From a checkpoint of a small mixture-of-experts model trained on Wikipedia: 9 layers, 666M tokens.
Below are experts of layer 3 (counted from 0) of a mixture-of-experts language model. Rows are named router (the router's row for the expert), down (a neuron's output weights, with its number) and show model dimensions 96-143. Each number is 128 + 24 x the weight over its row's rms, rounded and kept within 0 to 255.
Before each expert's rows: "comes before" lists some tokens at least twice as common just after its tokens as in all text. This comes from a sample of Wikipedia text that the model never trained on. Tokens count by the router's weight.

# expert 46
comes before: "\n", " The", " In", " He", "The", "=="
router [119 116 136 148  84 109 127 151 102 119 136  66 109 105 146 128 157 155 127 137 102 123 113 139  91 149 130 135 115 121  87 121 143 146  84 154 115 116 115 139  83 155 119 133 124 117 124 137]
down0 [101 126 156 153 113  95 121 141 119  92 130 135 146 157 134 113 121 129 138 134 149 139 118 121 150 110 115 129 102  96 159 132 164 128 159 151  81 187  91 149 131 134  85 110 121 156 150 107]
down1 [134  91 137 118 109 160 118 151  59 171 134 125 149 126 117 156 135 119 141 120 152 101 111 109 137 138 103  97 147 137 193 114 134 136 137  91 129 141 125 148 106 131 123  92 142  93 149 150]
down2 [ 97 144 155 124 109 127  86 107 103 121 133 140  92 119 151 132 110 132 140 117 121 105 138 103 135 103 139 139 124 132  99 160  79 158 127 147 105 126 109 138 125 110 135 101 118 144 173 160]
down3 [125  62 156 116 104 137  98 158 100 120 128 123 138 150 153 129 148 160 133 119 156 114 145  93 130 137 148  88 145 138 133 182 196 115 120 161 135 120 124 131 124  60 129 113 164 122 109 151]
down4 [ 75 123 129 127 139 132 157 129 144 100 170 171 116 149  90 135 120 132 149 159  85 131  76 133 140 118  98 123  94 112 164 133 144 145 196 114 120 108 145 120  73 126 100 129  72  90 117 194]
down5 [ 60 143 116 150 131 114 142  97 103 161 189 147 107  87 133 129 158 135 108 127 107 120 150 145 136  83 156 193 118 118  87 124 127 140 143 134 130 126 111 121 118 152 108 185 108  97 138  92]
down6 [160 105 119  89 118 147 136 158 153 122 142 129 166 121 143 116 128 136 113 110 145  46 156 123 150 184 153 145 132 121 102 122 119 134 130 156 124 125 152 113 122 130 131 148  75 161 161 172]
down7 [122 117 120 132 105 114 102 103  82 121 104  88  73 113 126 160 119 117 133 136 121  91  84 146 142 163 113 160 125 119 111 138 143  57  99 117 103 113 110 155 133  89 111 139 110 146 122 151]
down8 [104 124 107 137 152 177 187 150 150 136 115 189 134 112 118  95 122 102 155 135 154  84  70 178 100 113  90 147 145 138 105 131 123  97  85 160 108 114 120 124 120 105 119 102 140 163  76 111]
down9 [106 124 101 131 164 129 142 138 119 103 149 116 135 114 159 159  93 158 100 120 108 123 132  92 121  91 159 120 118  95 140 138 159 120 150 133 126  97 114 140 126  64 146 153 151 116 118 170]
down10 [137 130 122 165  96  96 119 133 160 134 104 146 159 126 139 120  83 102 109  99 132 103 111 165 127 157 161 133 167  91 143  97 147 144 127 116 119 133 165 152 123  96  93 147 107 151 106  91]
down11 [120 147 118 124 158 122  96 172 107 127 122 158 127  97  82 171 144 165 119  77 139 136  91  97 147 137 171 141 152 152 115 138 149 106 131 140 114 121  99 127 134 124 137 168 107 125 154 148]
down12 [181 125 108 128 148 112 114 135 122 102 103 135 115 131 119 122 135 134 132 148 126 103 167  82 120 189  91 136 150  98 176 146 147 113 149 119  89 133 118 127 148 148 109  67 132 190 125  88]
down13 [154  99 179 122 117 144 118 144  94 111  95 122 124 135 116  82 101 163 154  90 105 151 143 123 137 154 102  82 177 118 113 131  99 142 141 163 114 124 125 156 126 118 145 101 120 164 171 161]
down14 [109 133 134 138 131 118 130 142 106 132 133 131 114 104  89 102  92 137 137 106 129 128 125 113  93 121 135 133 106 144 145 106 118 153 130 115 100 186 171 139  86 145 133 169 138 104 102  83]
down15 [ 92 108 139 168 124 146 133 120 150  72 117 168  99 104 114 114 140 149 113 140 141 131 170 113 185 131 111 125 126 117 119  99  78 120 180  95 157 132  91 124 138 149 147 159 146 124 133 115]
down16 [128 152 138 121  77 131 102 139 140 148 131 105  94 100 113 132 123 162 170 132 106 140 129 180 103 114 127 146 135 127 146 137  91 109 159 128 139 129 142 125 148 122 127 166 139 154 171 184]
down17 [153 135 128 130 150 112  97 119 141 138 142  94  73 111 115 102 104 131 151 110 122 126 132 159 105 117 130 133 146 127 128 101 102 165  93 125 127 108 152 155 125 175 155 157 113 169 147  61]
down18 [137 119 121 107  89 116 141 133 104 141 142 119 116 121 153 138 121 123 149 100 159 158 136 124 122  92 117 101 154 130 109 147 170 179 184 111 150 153 124  97 115 114 150 156 110 130 142 117]
down19 [ 95 103 113 122 121 146 118  78 120 165 131 164  42 166 121 152 127 133 144 119 119  91 167 137  82 172 102 177 100  91 150 150 119  97 111 104 152 141 156 118 128 115 142 120 123 150 101 115]
down20 [147 134 118 140 143 141 135  92 131  92 136  97 159 135 138 126 153 135 136 138 105 121 158  57 131 156 114 148 123 142 136 140 163 114 120  94 114 167  82 131  72  94 112  88 135 163 114 127]
down21 [129 109 115 161 116 147 133 133 158 109 112 158  90 174 123 151 138  94 123 106 162 161 153 107 112 121 143 131 107 106 169 141 149 157  98 116 150 152 117 118  95 130 116 114 126 191 179  92]
down22 [129 133 135 148 105  95 126 159 132 111 120 165 155 138 172 116  83 157 104 165 129 167 138 142 145 117 161 141 127 118 147 118 128 115 147 130 142  55 135 140 115 113 123 119 112 151 120 178]
down23 [162 128 127 123 114 134 155 123 116 139 153 113 118 100  60 128 126 169 120 143 114 136 113 145  99 125 119 151 144 113 111 107 126 146 157 157 103 134 117 121  96 101 117 145 169  75 108 211]
down24 [152 118  81 150 137 113 111 150 148 119 104  94  88 111 150  97 111 140 142 139 171 139 133 122 109 177 165 141 119 153  88 116 114 125 120 126 145 107 189 128 155 134 157 162  96  87 121 134]
down25 [105 118 141 132 141  96 111 137 156 134 137 102 126 117 139 133 127  79 128 104 110 142 145 137 137 138 143 126  89  92 124  89 147 164 144 137 122 180 207 143  99 125 157 111 144  78 175  60]
down26 [146  83 165  80 133 141 167  84 143 136 154 173 120 124 102  96 115 117 114 123 158 109 159 129 146 122 128 115 133 143  85 100 112 108 143 117 149 147 122 124 154 127 172 106 146 196 130  72]
down27 [153 140  94 183 141 122 154 100 135 133 146 121 119 132  97 140 159 142 130 101 132 119 123 164 105 143 158  98 149 113 161 133 144 138 121 120 104 105 163 136 107 176 151 193 163 117 137 100]
down28 [131 106 167 146 123 122  99 113 140  67 120 103 167 122 121 139 111 122 104 125 117 166 107 134 117 152 147 127 109 104 108 143 106 112 125  80 127 186 106 165 140 132 130 153 102  94 181 149]
down29 [115 156 129 127 125 106 113 127  59 123 107 132  98 101 123 134 125 117 141  93 128  76 133 131 120 132 142 132 110 158 138 124 160 112 125 110 116 108  82 132  99 160 163 132  83 115 125 181]
down30 [163 105 139  84 168 109 129 129 143  99 179  94 168 141 160 107 100 143 117  97 128 145 117 103  94 147  80 123 157 150 150 147 154 159 154 138 180 155 122 139 117 106  93 150 120 143 102 113]
down31 [ 92 133 113 134 152 122 110 148 163 141 124 144  43 132 122 136 141  99 141 149 137 135 173 139 160 153 151 144 116 130 110 114 119 105  93 128 147 134 130 134  87 143 152 123 104 158 133  62]
down32 [118 142 119 130 109 146 154 149 166 176 133 112 141 159 149 163 134 145 170 150 144 156 136 125 119 129  87 167 132 131 110 105 160 127  83  97 122 129 148 149 137 141 188 132  77 167 132 124]
down33 [123 134 137 107 131 164  74 160 131 111 111  78 106 107 113  85 128  91 160 140 141 139 120 131 157  93 121 155 150 112 181 135 120 124 105 144 141 170 112  90 147 120 150 120 150 139 114 153]
down34 [108  88 139 120 173 149 162 119 124 123 126 163 130  96 117 112 133 152 163 106  93 150 122 143 127 101 122 157  92 116 108 179 126 121 136 160  65 127 161 164 177  88 140  77 164  93 106 134]
down35 [ 95 132 127 149 125 162 105 146 134 152 131 121 106 116 128 119 119 162 101 140 134 133 138 168 114 133 102 102 131 147 122 138 148 121  89  68 143 101 126 131 102 115 141 152 122 119 180 122]
down36 [136 179 139 119 156 100 141 122 127 147 128 104  87 137 139 123 145 103 131 139 156 159 111 125  89 119 132 133 123 123 155 132 110 109 101 123 105 124  94  98  86 106 119  90 144  90 146 146]
down37 [113 122 135 174 135 108 135 135 195 114 157 159 129 138 134 113  91  79 113 121 105 122 152 121 148 158 144 154 150 139 135 164  94 134 109 105 158 133 127 162 162 122 130 116 131 133 157  85]
down38 [159 140 103 105 111 119 135 133  88  98  89 132 136 155 156 125 126 125 153 122 126 125  92 102 144  95 119 138 127 144  75 124 134  75 119 129 125 121 116 118 121 162 132 139 143 116 153 175]
down39 [177 112 100 150 125 105 112 147 125 102  93 157 160 116 120 113 116 148 136 152 145 121 121 111 149 107 113 119 138 132 128 148 148 136  73 140 122 113 172  61 129  98 154 108 131 120  93 131]
down40 [114 135 145 102 131  89 104 136 138  89 143 128 138 158 130 149 136  52 112  86 118  76 130 168 168 138 141 134 113 153 145 129 155  98 148 136  82 131 109 128 117 119 152 100 107 116 138  86]
down41 [149  90 129 130 170 147  97 138 164 157 124 100 136 106 117 144  98 143 137 133 144 171 138 142 142 131 119 147 140 182 126 139  76 120 124 114 121 115 105 148 137 106 140 130 132 115 117 160]
down42 [196 104  84 101  80 148 128 134 131 143 110 150 123 160 129  95 119 106 105 133 123 133 154 104 106 172 118 120 128 168 110 126 126 141 154 151 142 113 134 136 114 156 135 121 128 109 142  80]
down43 [139 122  90 118 127 130 155 153 136 135 123 119  98 155  76 145 151 120 138 120 116  80  63 150 149  92 125 110 144 149 115 105 118 135 147 113 138 151 129 161 171 125 118 144 126 105 132 148]
down44 [161 154 155 129 136 128 105 121 126 142  86 156 124 116 157  91  64 143  80 154 114 141 126 118 126 148 142 119 114 112 111 166 174 160 195 128  88 123 102 158 140 139 146 118 148 134 115  89]
down45 [169  88 109 127 141 111 126 187 146 105 115 130 178 143 166 127 111 115 137 155 151 138 112 145 164 186  98 166 116 130 161 119 179 111 133 151 115 149  90 134 152 126 142 122 113  76 135 105]
down46 [ 96 100 125 115 114 140 170 118 139 129 142 121 110 146 151 118  79 142 138 119 157 147 120 160 146 107 125 116 182 121 147  85 147 124 117 125 160 125 147 137 123  72  95 135 116 172 139 115]
down47 [143 152 150 124 115 141 142 106 117 154 146  89 150  97 145 150 125 140 135 121 142  96 152 134 144 175 117 104 133 128 111 133 158 148 122 161  69 123 105 127 130 116 103 125 155 154 146 142]
down48 [105 176 129 137  69 102 139 161 137 153 103 120 111 123 126 157 159 141 128 162 153 145 170 164 145 172 114 109 112 152 101 139 125 128  99 131  79 129  97  95 108 107 110 130 134 112 153 134]
down49 [115 101 109 138 120 138  96 117 134 138 120 112 120 157 148 145 130 159 169 102 124 142 119 118  99 130 106 133 133  84 124 160 100 149 126 116 105 111 151 143 149 128  94 153 138 140 183 107]
down50 [108 121 133  90 117 138 152 151 149 142 126  95 162 102  79 152 146 132 158 107 130 122 147 155  92 120 132 127  92 118 139 116 136 161 107 124 114 133 149 125 129 131 148 104 111 122 141 114]
down51 [162 110 103 167  97 160  94 181 129 119 133  67 124 147 115 143 139 132  95 134 128 113 112 159 128 138 130 144 126 100 142 139 110 120 115 155 143 147 160  97 146 135 147 136  85 159 167 137]
down52 [ 80 136 144 104  99  94 132 141 120 141 164 116  55 101 127 135  99  79 149 105 151 160  91 128 144 110 116 133 109 131 102 155 118 140 127 138 165 127 172 127 162 116 151 142 163 131 157 186]
down53 [ 95 118 121 146 112 105 118 143 108  95 119 158 144 152 147 130 140 138 126 114 151 111 139 172 107 144 165 143  98  97 131 142 160 121  87 114 120 139 149  98 202 132 136 110 104 124 155 120]
down54 [160  80 128 137 155 127 160 145 130 146  96 110 155  70 104 144  85 110 128 120  97 130 124 155  77 145 102 158 146  94 137 139 147 148 104 173 126 123 119 191 125 107 135 140 108 132  84 126]
down55 [110 154 115 107  96 108  98 144 138 150 132 142 149 126  86 101 146 101 125 163 175 117 136  95 141 113 120 133 143 107 126 126 132  92 113 124 138 106 114 138 102 123 151 108  95 119 103 125]
down56 [116 167 138  96 103 101 126 161 152  91 141 175  94 111 156 129 123 185 153 131 132 151 129 142 153 192 118 158 175 118 124 108 113 113 160 160 137 120 120 162 127 148 112 115 134 114 114  95]
down57 [154 137 128  61 114 103 137 152 141 128 130  96 148 126 114 131  67 171 138  89  92 120  90 169 163 140 138 110 149 150 124 116 105 157 105 151 146 103 108 107 155 134 173 156 144  90 210 137]
down58 [125 112 149 129 109 129  91 134 178 163 110 107 124 160 132 117 139 107 123 146 181 131 143 136 128 191 145 129 127 143 118 145 133 142 119 121 127 172 118 135 109  95 136 115 145 119 123  88]
down59 [122 162 100 145 115  86 135 106 152  79 131 147 141 104 116 103  94 135 129 117 127 151 120 156 126 127 122 118 115 116 125 144 115 131 121 133 118 157 152 122 119 145 146 137 149  28 114 203]
down60 [163 114 129 148 146  96 136 133 143 133  77 147 137 154 137 142 122 125  89 105 167  99 101 120 167 156 105 105 121 126 148 107 108 112 124  81 131 118 146 158 125 139 106 127 143 100 137  56]
down61 [134 142 177 170 132 126 130 133 119 120  94 161  84 152 142 135 144 152 149 146 141 128  82 157 131  83 110 126 150 106 120 161 102  98 128 118 167 126 130 141 117 154 132 154 176  72 129 205]
down62 [ 87 103  98 113 112 125  78 137 129 123  95 134 137 122 129 183 141 129 105  86 142  77 156 132 125 177  97 123 111 115 117 146  93 140 102 123 110 181 170 121 131 120 139 121 157 130 122  76]
down63 [ 92 133 173 131 158 138 115 144 125 119 135 136 125 118  79 107 147  94 114 107 115 123 146  85 158 117 169 133 112 153 145 118 156 164 164 107 108 127 137  76 110 180 170  79 142  98 120  80]

# expert 135
comes before: "1", "2", "3", "born", "4", "5"
router [150 162 152 130 115 101 110 134  70 103 128  95 108 106 145 122 116 122 112 130 122 111 151 130  82 145 124 111 147  79 133 133 153 141 139 173 100 114 133 149 178 130 119  78  96 165 116 142]
down0 [130 137 134 140 100 146 132 130 101 128 196 146 140 108  75  93 162 129 188 156 177 173 187 117 120 128 126 127 134 155  84 136  97  77 121 163 118 163 106 112 137  86 145  93 100 151 154 110]
down1 [130 159 152 135 115 132 139 132 110 180 132 144 134 139 132 113 126 136 117 108 113 148 175 164 136 131 122 128 157 119 134 132 144 140 157 123 114 123 131 124 130 172 134 144 143  78  84 125]
down2 [138 113 116  93 149 122 157 103  97 151 129 137 124 145 138 123 115 128 157 116 120 149 137 124 100 147 155 172 112 136 113 167 166 158 120 104 164 154 119 155 107  92 113 185 132 125  82 120]
down3 [114 183 120 143 130 116 187 101 109 144 115 131 142 126 154 140 123 126 188 171 144 142 135 132 100 120 112 113 137 104 147 140 112 118  84 142 173  81 164 108  99 125 141 103 128 103 115 152]
down4 [113 160 164 152 142 134  83 145 112 147 115 111  97 162 160 131 171 145 151 115 162 147 132 121 112 120 147 124 131 152 130 118 129 165 131 142 122 147 107  97 138 130 119 140 144 124 115 153]
down5 [165 135 157  85 143 132 107 140 140 179  88  95  94  92 150 112 103 135 138 133  98 144 149 164 124 131 131 114 125 124  87  85  91 139 123 113 161 117 157 108 120 148 114 158 149 137 142  98]
down6 [143 157 121  75 122 152 151  85 145 101 116 161 133 163 112 185 142 126 168 110 138 112 145 112 132 136 111 145 114 105 128 109  88 102 128 123 118 132 105 152 132  76  81 122 143  93 138 100]
down7 [ 73 123 132 128 136 101 144  93  75 110 152  76 132  81 153 117 132 152 142 153 133 143 123  93 169 104 158 114 106 171 154 179 131 120 118 110 119 153 154 148 111 162 105 134 145  93 117  99]
down8 [136 121 119 120 136 118 103 139 122 138  90 166 159  85 155 140 112 139 131 177 133 103 137 150 107  89 119 132 132 121 130 115 139 103 131 157 110 100  95 145 126  91 131 121 133 108 110 116]
down9 [129 104 132 153 113 113 164 125 136 103 154 109 127 169  93 124 143 149 140 126 134 161 128 126 138 104 123 133 153  92 152 107 140 155 125 134 163 105 134 152 119 164 108 110 153 131 141 140]
down10 [124 139  78 133 124 101 120 133 118 134 166 106 102 117 121 163 133 136 100 104 131 125 142 143 124 119 131 143 133 155 188 119 125 143 102  95 115 126 117 111 160 121 138 137 116 163 124 163]
down11 [159  89 136 109 130 171 112 142  71 153 127 121 143 145 167 133 138 139 110 134  88 139 192  91 138 157 117 153 150 161  67 147 127 162 109 107 135 119 152 140 123 140 148 117 124 143 129  86]
down12 [101  97 149 122 150 166 109 107 126 127 145 118 112 137 146 120 156 118 115 149 160 172 100  73 125 120 146  97 125  82 136 143  84 107 107 128 137 125  63 139 150 109 143 150 141 171 125  84]
down13 [115 109 114 151 118 111 147 157 132 162 130 156 149 164 115 135 135  87 179  76 137 127 103 141 125 128 125 131  95 184 110 162 126 159 114 140 114 116 116  99  88 167 139 114 158 117 129 135]
down14 [121 141 106 176 129 189  79 111 102 157 137 120 178 145 132 129 133 120  86 132 125 179 136 147 114 129 145  98 145 106  99 152 144 103 177 117 180 103 140 159 171 128 109 124 170 140 125  71]
down15 [116 135  90 146 121 157 138  96 135 102 120 139 120 151 105  78 132 122 131 125 133 114 176  88 118 130 147 117 129 157 118 102 120 103 125 159 132 146 136 147 123 129  64  92 103  79 132 111]
down16 [133 109 108 147 152 146 156 108 159 105 170 108 102  85 117 149 110 148 140 127 141 133 164 130 185 144  88 110 162 161 145 133  95 130 140 107  94 119 143 124  44 125 126 147 120 156 153 127]
down17 [133 164 133  78 129 108 110 175 172 144 116 146 101 108 127 123 128 155  95 135 135 124 101 109 123 104 147 122  99 141 113 129 119 166 185 114 132 176 114 109  79 173 120 170 131 103 151  96]
down18 [107 105 127 153 135 137 161 152 120 110  83 143 115 138 111 101 131  82 147  96 147 120  97 131  97 119 153 126 110 102 143  98 117 158 115 124 109 167 108 101 154 103  98 101 121  83 148 127]
down19 [134 178 105 147  93  96 108  95 146 124 117 148 141 103 152 128 117 113 150 154 125 142 154 163 100 100 114 139 102 148 129 121  89 147 136 136 156 136 131 135 133 158 117 186 158 100 126 116]
down20 [120 154 104 161 142 110 138 160 134 121 122  95 122 143 142 106 120 100 101 112 148 113 109 183 128 152 148 138  76  99 105 141 109 159 109 195  75 101 170 106 121 141 132 134 113 151 109 116]
down21 [132 115 111 138 112 127 156 143 137 125 139 124 123 192 179 106 120 140  96 139 190  81 111 110 135 139 148 123 135 127 101 103 107 129 112 131 146 157 131 157 158 163  84 145 114  98 154 123]
down22 [144 130 136 111 141 157 100 140 103 144 161 159  84 127  98 141 116 101 123 144 138 125 137 148 110  79 127 131  95 113 146 142 135 161  97 129 115 135 112 155 121 124 138 109  98  90 129 159]
down23 [123  99 140 123 159 123 108 149 116  83 124 140 109 131 136 127 169 188 116 157 120 138 154 140 160 135 124 149 134 129  99 124  91 143 116 131 128 127 131  72 185 120 140 137 109 139 115  83]
down24 [134 112 103 137 169 108 159 110  89 130 129 142 119 114 121 125 126 123 151  61 126 124 133 146 106  86 120 163 183 138 115 114 152 116  99 132 126 130 115 142  65 157 103 144 109  94 127 162]
down25 [127 110 140 119 134 154 122  98 136 151 137  94 144 193 113 141 118 103 108 146 141 112 125 115 142 103 161 126 159 169 131 127 103 154 149  84 149 157 111 140 171 128 127 171 137  80 144 123]
down26 [ 90 126 131  97 145 129 128 133 136 147 151 102  95 132 125 110 163 118 101 128 170 146 136 110 151 148 148 168 127 144 101 116  96 143 118 153 116 133 148 176 123 158 135  99 104 121 127 150]
down27 [132 143 101 117 105 128 120 139 114 108 168 147 149 114  66 155 113 124  91 146 162 156  86 110 109  98 136 105 136  99 143 120 154 129 112 121 180 149 145 116 141 137  98 150 123 139  91  98]
down28 [115 122 124  98 117 116 166  82 101 175 150  97  91  93  98 127 133 144 171 158 104 139 131 118 103 101 150 127 169 124 168  85  87 133  87 110 145 105 124 114 145 129 156 130 148 137 105 172]
down29 [108 104 132 144 122 169 117 168 120 115 126 133 143  93 123 168 110 121  89 112 122 132 129 112 146 147 136 148 137 114 142 155 101 106 142 145  91 154 121 145 198 139 143 146  93 149 166 120]
down30 [141 163  98 148 148 145 165 113 111 116 144 126 118 130 124 145 142 141 144 104 120 119 144 113  99 135 127 127 172 161 144 138  82  87 134 140 113 143 133 117 150 126 140 100  73 169 140 126]
down31 [ 88 172  98 124 100 159 131 143 119  78 134 107 138 177 151 187 111 113  94  94 154 156 151  73 118 103 123 171 152 113 110 103 147 140 129 178  70 130 124 120  96 132 102 107 122 195 153 112]
down32 [128 131 153 108 136 135  77 142 158 117  96 106 129 113 138 133 119 103 137 137  76 126  84 142 150 163 179 103 119 124 137 176 151 106 130 149 150 138 145 121  78 165 121 106 114 108 122 124]
down33 [ 81 161  96 129 111 122 114 152  85 158 103 141 114 102 106 151 120 124 143 115 120 131 142 123 173 129  96 116 105  99 164  95 115 123 154 133 156 121 114 116 130 136 116 132  85 131 125 144]
down34 [119  76  86 102 121 127 167 132  78 154  65 108 133 144 167 104 138 141 138  89 115  98 118 143  76 167 102  99 191  84 179 134 144 167 118 152 131 112 138 116 140 125 133  85 116 102 158 134]
down35 [172 131 142 140 112 109 167 124 153 144 159 119 164 103 157  52 112 166 138 122 123 127 118 105 124 107 112 132 135 128 138 136 167 106 138 126 144 128 107 147  90 186 126 126 159  99 142 130]
down36 [137 162 187 127  72  97 138 163  79 154 110  78  89 145 182 159  93 115 115 134 164 150 148 124 173 141 121 136 116 162 142 130 120 134  76 118 137 108  66 133 142 139 148 136 129 120 156 102]
down37 [155 160 145 160 146 147 147 129 126 146 126 173 102  81 104 139 121 141 150 117 131 114 163  96 174 165 126 149 106 111 118 125 102 157 107  83  93 133 133 107 112 114 160 144 135 133 140 117]
down38 [111 115 154 120 126  93 127 137 119 159 125  97 130 133 129 132 128 132 103 135  45 104 107 176  87 118 115 124 107  81 130  96  87 129 169 108 143 134 138 166 136 111 140 150 112 132 102 164]
down39 [ 85 150 117 145 108  97 150 145 110 166 136 136 145 171 105 126 148  89 140 106 137 144 152 110 133  86 131  80 141 106 156 149 129 119 116 184 130 113 102 111  99 146 141  95  96 171 117 150]
down40 [ 78 125 124 109 139 128 141 109 130  78 134  72 127 122 119 124 134 151 119 121 128 107 110 118 147  97 131 154 110 115 155 148 143 163 108 136 119 144 154  95 141 129 117 115 112 138 123 165]
down41 [114 165 126 118 148  98 106 112 163 113 127 118  94  82 130 135  86 110 143 120 107 110 134 114 130 136 111 133 117 158 131 110 105 134 133 167 129 141  81 140 188 129 142 131 185 117  96 121]
down42 [160 164 125 112 113 141  78 151 127 150 161  94 115 162 141 148  97 116 134 117 132 137 124 114 139 125  84 143 187 128 160 166 117  76 128 123 127 136 144 139 113 103 107 106 126 128  93 108]
down43 [169  88 116 132 127 171 140 105 177 126  98 119 180 141 152 144 127 133  96 111  94 150 128 115 136 159 155 141 138 131 142  86 129 134 120 116 101 106 134  96 126  92 124 116  79 123  93 130]
down44 [153 120 175 130 100 110 121 129  90 184  79 156 113  98 103 164 105 123 123 144 118  97 131 114  91 114 119 142 127 157 144 149 140 122  82 133 147 108  96 147 134 131 128 116 133 140 138 132]
down45 [ 98 136 128 139 169 110 131  89 123  84 123 127 115 135  79 109 129 117 160 129 139 146 113 162 102 158  69 139 129 132  80 111 140 134  93 139 135 138 144 103 133 152  99 107 104 135 160 159]
down46 [143 119  94 120 130 186 122 157 135 130 130 143 141 165 145  95 102 114 166 134 108 119 117 140 139  62 107 135 145 130 116 151 135 140 149 105  86  93 110 103 111 133 111 110 137  98 108 146]
down47 [101 102 164 108 138  74  79 120 111 141 135 163 110 164 183 121 127  83 121 111 140  94 118 141  88 114 149  97  91 145 119 107 106 172 152  98  91 111 151  71  87 136 121  98 111 107 161 142]
down48 [121 132 159 125 114 136 126 116 158 111 129 156 126 127 129 149 139 141 153 104 129 143 157 195 121 126 124  84 167 126 126 106 132 131 122 111 151 128 112 126 115 116 109 151 124 159 136 135]
down49 [150 134 148 130 152  85 100 126 138 130 121  98 132 113 119 127 144 104 127  98 105 171 145 145 159 150 145 128 112 123 140 147 136 175 131 129 100  88 145 128 104 144 137 106  76 161 115 128]
down50 [123 126 126 107 133 122 108  99 130 110 127 128 138  95 105 152 156 141 126  78  95 113 199 133 184 160  95 135 118 146 124  96 151 150 124  89 127 115 116 111  94 128 121 123 136 149 141 157]
down51 [161 115 112 102 121 123 130 100 112 156 118 136 160 114 185 159 116 131 160  80 143 142 153 133  85 101  69 153 141 118 123 161 155 128 121  97 118 128 129 103  98 135 100 123 154  70  82 168]
down52 [101 141 130 128 127 118 118 180 137 106 122 122  86 133 135 113 161 150  67 124 146 147 120  97 115  87 123 118 101 133 158 118 137 136 111  93  98 114  92  95 136 125 120 109 149 137 123 129]
down53 [112 143 143 123 106 161 131 136 126 115 118 170 169 123 149  82 189  89 120 160 145 164  95 137 134 117 111 129 154 164  74 174 136 119 122 132 137 146 125 139 129  92 136 125 144  93 125 102]
down54 [133 128 149 103 128 107 132 120 144 112 127 137 156 152 128 125 114 158 126 129 165 111 165 106 166 103  99 141 165  94 121 115 131 109 126 110 114 146 114 104 108 144 154 149 100 125 161  90]
down55 [140  84 134 120 134 170 152 104 134 102  99 113  94 131 141 134 130 121 159 162 132  93 171 114 165  84 132 151 150 125 114 108 118 140 101 142 129 103 109 131 141 120  82  55 100 135 139 131]
down56 [157  87 152  94 157 134  70 135  99 131 125  88 126 145 139 159 163 164 177 166 174 169 137 110 134 166  87 140 126 111 131 107 154  89  85 148 139 158 155 157  99 136 139 121  86 116 122 110]
down57 [101 104 148 103 102 110 117 124 161 168 149 156 122 155  78 112 137 124 120 147  97 105 156 122 164 136 155 147 140 148 129 149 109 160 140 129 152 152 157 112 113 116 159  92 106 143  85 115]
down58 [121 137 166 153 130 144 153 126 165 178 159 117 129 106  82  93 171 156 137 153 133 143 125 121 161 108 114 110 130 153 129 139 120 166 172 138 100 149  82 138 118 117 104 168 117 137 157  84]
down59 [138 171 127 137 145 134 112 164 161 115 118 169 166 148 119 126 145 115 130 118 136 146 131 139 139  89 157 127 136 119 100 127 165 118 108 155 109  94 100 136 130 166 127 113 154 104 125  79]
down60 [ 82 133 126 162 171 108 122 117 163 156 124 146 135 124 132 137 181 119 118 133 112 151 100 102 115 145 152 105 155 154  94 105 139 114 142 145 152 151 138 162 109 149 106 141 121  87 118 124]
down61 [138 171 123 141 130 127 143 107 138  81 142  76 117 150 125 124 138 141 139 128 107 181 168 141 163 187 122 115 122 156  97 145 134 175 197 132 136 130 165  91 163 121 100 134 148 124 123  79]
down62 [124 160 152 107 114 113  85 118 105  52 123 138 104 118 127 183  88 155 134  90 146 206 122 142 135 125 119 136 107 128 131 103 145 114 142 146 108 134 157 154 168  88 161 130 124 131 141 150]
down63 [136 128  88 164  88 117 154 111 114  99 158  92 136 145 125 187 162 102  95 154 104 145 101 129  90 144 112 111  93 143 125 141 110 142 135 131 106 105 150 126 153 146 122 139 160 179 127 121]